Experts of a small language model.
Training: 386M tokens, 5890 steps.
Below are experts of layer 2 (counted from 0) of a mixture-of-experts language model. Rows are named up (a neuron's input weights, with its number) and show model dimensions 0-255. Each number is 128 + 32 x the weight over its row's rms, rounded and kept within 0 to 255.
Before each expert's rows: a language model's description of what the expert responds to. This comes from a sample of Wikipedia text that the model never trained on.

# expert 50
It responds to: List-item hyphens and following capitals in infobox fields like - Dimensions, - Diocese, plus capital initials P, M, C, D.
up2 [158 135 129 109 155 165 128 190 140 127 164  71 164 134 164 142 144  82 147 139 140 178 103  97 138 197 125 140 166 108  78  67 121 123  89 176 158  86 209 152 124 108 141 141 138 159 121 134 138  69 170 115 175 126 156 179 118  76 140 126 119 112 148 132 135 121 135 121 174 143  83 111 121 138 112 114  70 172  94 133 124 143 173 172 146 142 154 143  92 117 130 154  92 152 133 124 159 117 100 121 196 132 153 119  98  88 158 143 147 123  80 141 116 152 158 116  93 193 116 105 131 163 192 160 150 100 175 196  87 143 145 140 107 160 146 109 137 118  97  91 117  87 143  93 115  96 150  86 138 100  91 194 109  80  76  90 125 194  31 133 108 103 140 144  66 130 117  52  87 121  84  93 145 159 149 133  91 137 100 100 111 165 138 134 124 101 112  90 116 133 131 127 112 124 135  74 104 129 174 110 101 143 101 157 117  83 128 135 127  78  91 138 123 163 155 162 180 109 116  90  81 135 135 177 139 132 134  89 153 150 111 155 134 171 160  93 138 108 127 112 206 108 115 102  35 119 143 190 136 205 164 107 203 172 128  97]
up3 [112 159 112 169 145 166 102 128  73  49 192 137  91  87 125 120 141 108 172 136 200 226 103  78  69  95 169 125 148  72  96 113 123 147  73 110 121 118 118 117 132 121 142 133 143  88  97 134 101 148 211 119 119 150 136 143  95 159 116 191 131 139 129 113 175 177 140 191 182 138 118  85 130 106 118 173 140  94 138 100 128 176  97 166 176  84  68 115 129 137 149 113 146 130 169 180 156 127 113 169 116 143 148 234 197 127 141 206 150 167 158 161 118 176 196  86 111 157 124 154  89 160 159 120 136  89 143 128 192  95  90 192 103 123 144 146  96 171  91 125 173 163 141 116 127 120  95 153 114  97  95 100 111 108 131 103 198 149 152 116 145 147 118 117 164 156 134 113 133 109 125 135 212 185 151  95 128 134 152 161 171 117 156 134  99 143 137  91 157 141  91 129 127 112 128 114 137 105 169  83 104 114 116 138 120 116 119  68 174 105  96 113 118 170 107 149 114  98 179  94 148 126  82 146 123 105 140 141  93 167 136 123 126 116  93 149 142 125  92 130  82 109 133 146 115 162 112  90  75  98 199 125 125 104 133 115]
up4 [103 142 121 131 110 126 174 149 104 145 152 137 119  78 111  96 150 182 171 147 113 195 158 126 144 124 122 135  83 151 142 149 125 118  82 156 125 174 116  86 117 133 196 140 177 132  79  85 141 144 191 117 115 139 140 147 112 153  14 177 153 145 147 148 103  82 123 205 162 115 118 148 151 127 155  96 165 129 146 160 109 190  57 132 143 154  77 122 155 102 145 178 121 101 105 134 120 192 147 168 112 155 152 181 176 158 175 173 113 157 101 130 155  91 112 143 111  97 121 109 165  41 103 166 133 139 155 116 119  74 115  77 128 170  97 118 102 104 102 157 221 150  97 120  14 136 134 110 111 120 160 136 120 128 123 132 150 134 110 138 114 133 155 146 165 135  63 128 148 146 136  77  62 104 109 154 104 129 164 116 163 172 175 121 175 108 127 146  84 138 144  87  88 182 115  64  86 141 118 173 144 126 113 150 105 198 144  60 106 134 102  81 130 113 149  74  97  95 127 114 161  96 180 111 123  86 123 122 112 120 106 129 109  68 143  94 143 156 140 161 108 165 119 113  89 155 135 140 154 169 177 131 142 113 134 134]
up5 [121  60 178 137 110 189 116  81 128 103 117 140 119  85 100 126 136 204 115  78 152  87  94 123 128 164 129  99 127 113 115 151 123 148  95 167  97 155 147 123 112 106 117  79  93 111 126 183 131  85  63 166 140 137 100  87 144 127 135 147 131 109 148 157  76 146 121 128 112 176 104 112 112  88 167 120 184 148 145 161 131  66 112  89 109 162 135 101 180 156 192 157  83 144  88 141 135 146 164 105  98 112 135 132 172 168  57  38 118 105 151 148 184 116 168  44 173 100 162 176 153 141 118  70 109 147 155  87 153 126 103 166  84 131 101 102  89 126 124  63  98 136 156 150 116  93 129  85 156 118 116 153  88 156 152 134 123 120  64 114 119 127 121  96 154 119 132 101 180 215  59 139  66 181 113 162 171 149 151 112 133  71  87 140 190 118 137 117 128 134 138 114 153  80 131 113 163 170 109  90 151 137 119 107 137 150 136 131 184 172 154 154 107 155  93 138 118 142 150 109 156 100  57 121 149 138 106 150 152 136 168 140  97 185 133 171 153 132  97 118 129  81 129 192 127 152  81 100 104 135 152  86 114 183  97  83]
up6 [111 165  97 144 167  67 116 124 113  98  95 129 133 100 125 110 150 161  81 191 174 127  80 143  90 142 129 135 143 127 138 130 185 159 105 152 136  73 144 136 138 136 197 144 114 154 121 117  70 117 121 136 121 161 170 108 113 153 101 118 123 126  94 176  75 169  98 141 164 171  85 114 163  60 161 127 131 143 106  98 137  95 132  92 156 132 155 138 153 154 145 121  92 105 133 132 120  99  98 136 155 142 151  90 100 209 178 144 108 100 111  11 144 174 149 133 140 116 101 117 221 154 156 137 161 134 127 164 188 127 102 143  86 103 152  73 154  91 119 147 106 148 117 103 149 109 165  83 156 179 135  94 114  87 135 164 117 144 123 166 145 168  92 115 129 116 142 129 119 143  64  30 166 166 159 115  96 119  74 129 149 182 102 126 148 123 112  65 153 131  99 155  73 214 132  51  69  72 103 142 106 107 125 141 105 139 109  89 156 157 125 204 125 108 162 111 156 106  94 114  85 115  49 178 141 154 121 102 156 144 129 149 165 147 137 141 113 116  84  89 165 158 135 122 156 120 155 134 114 132 164 113 121 198 141 152]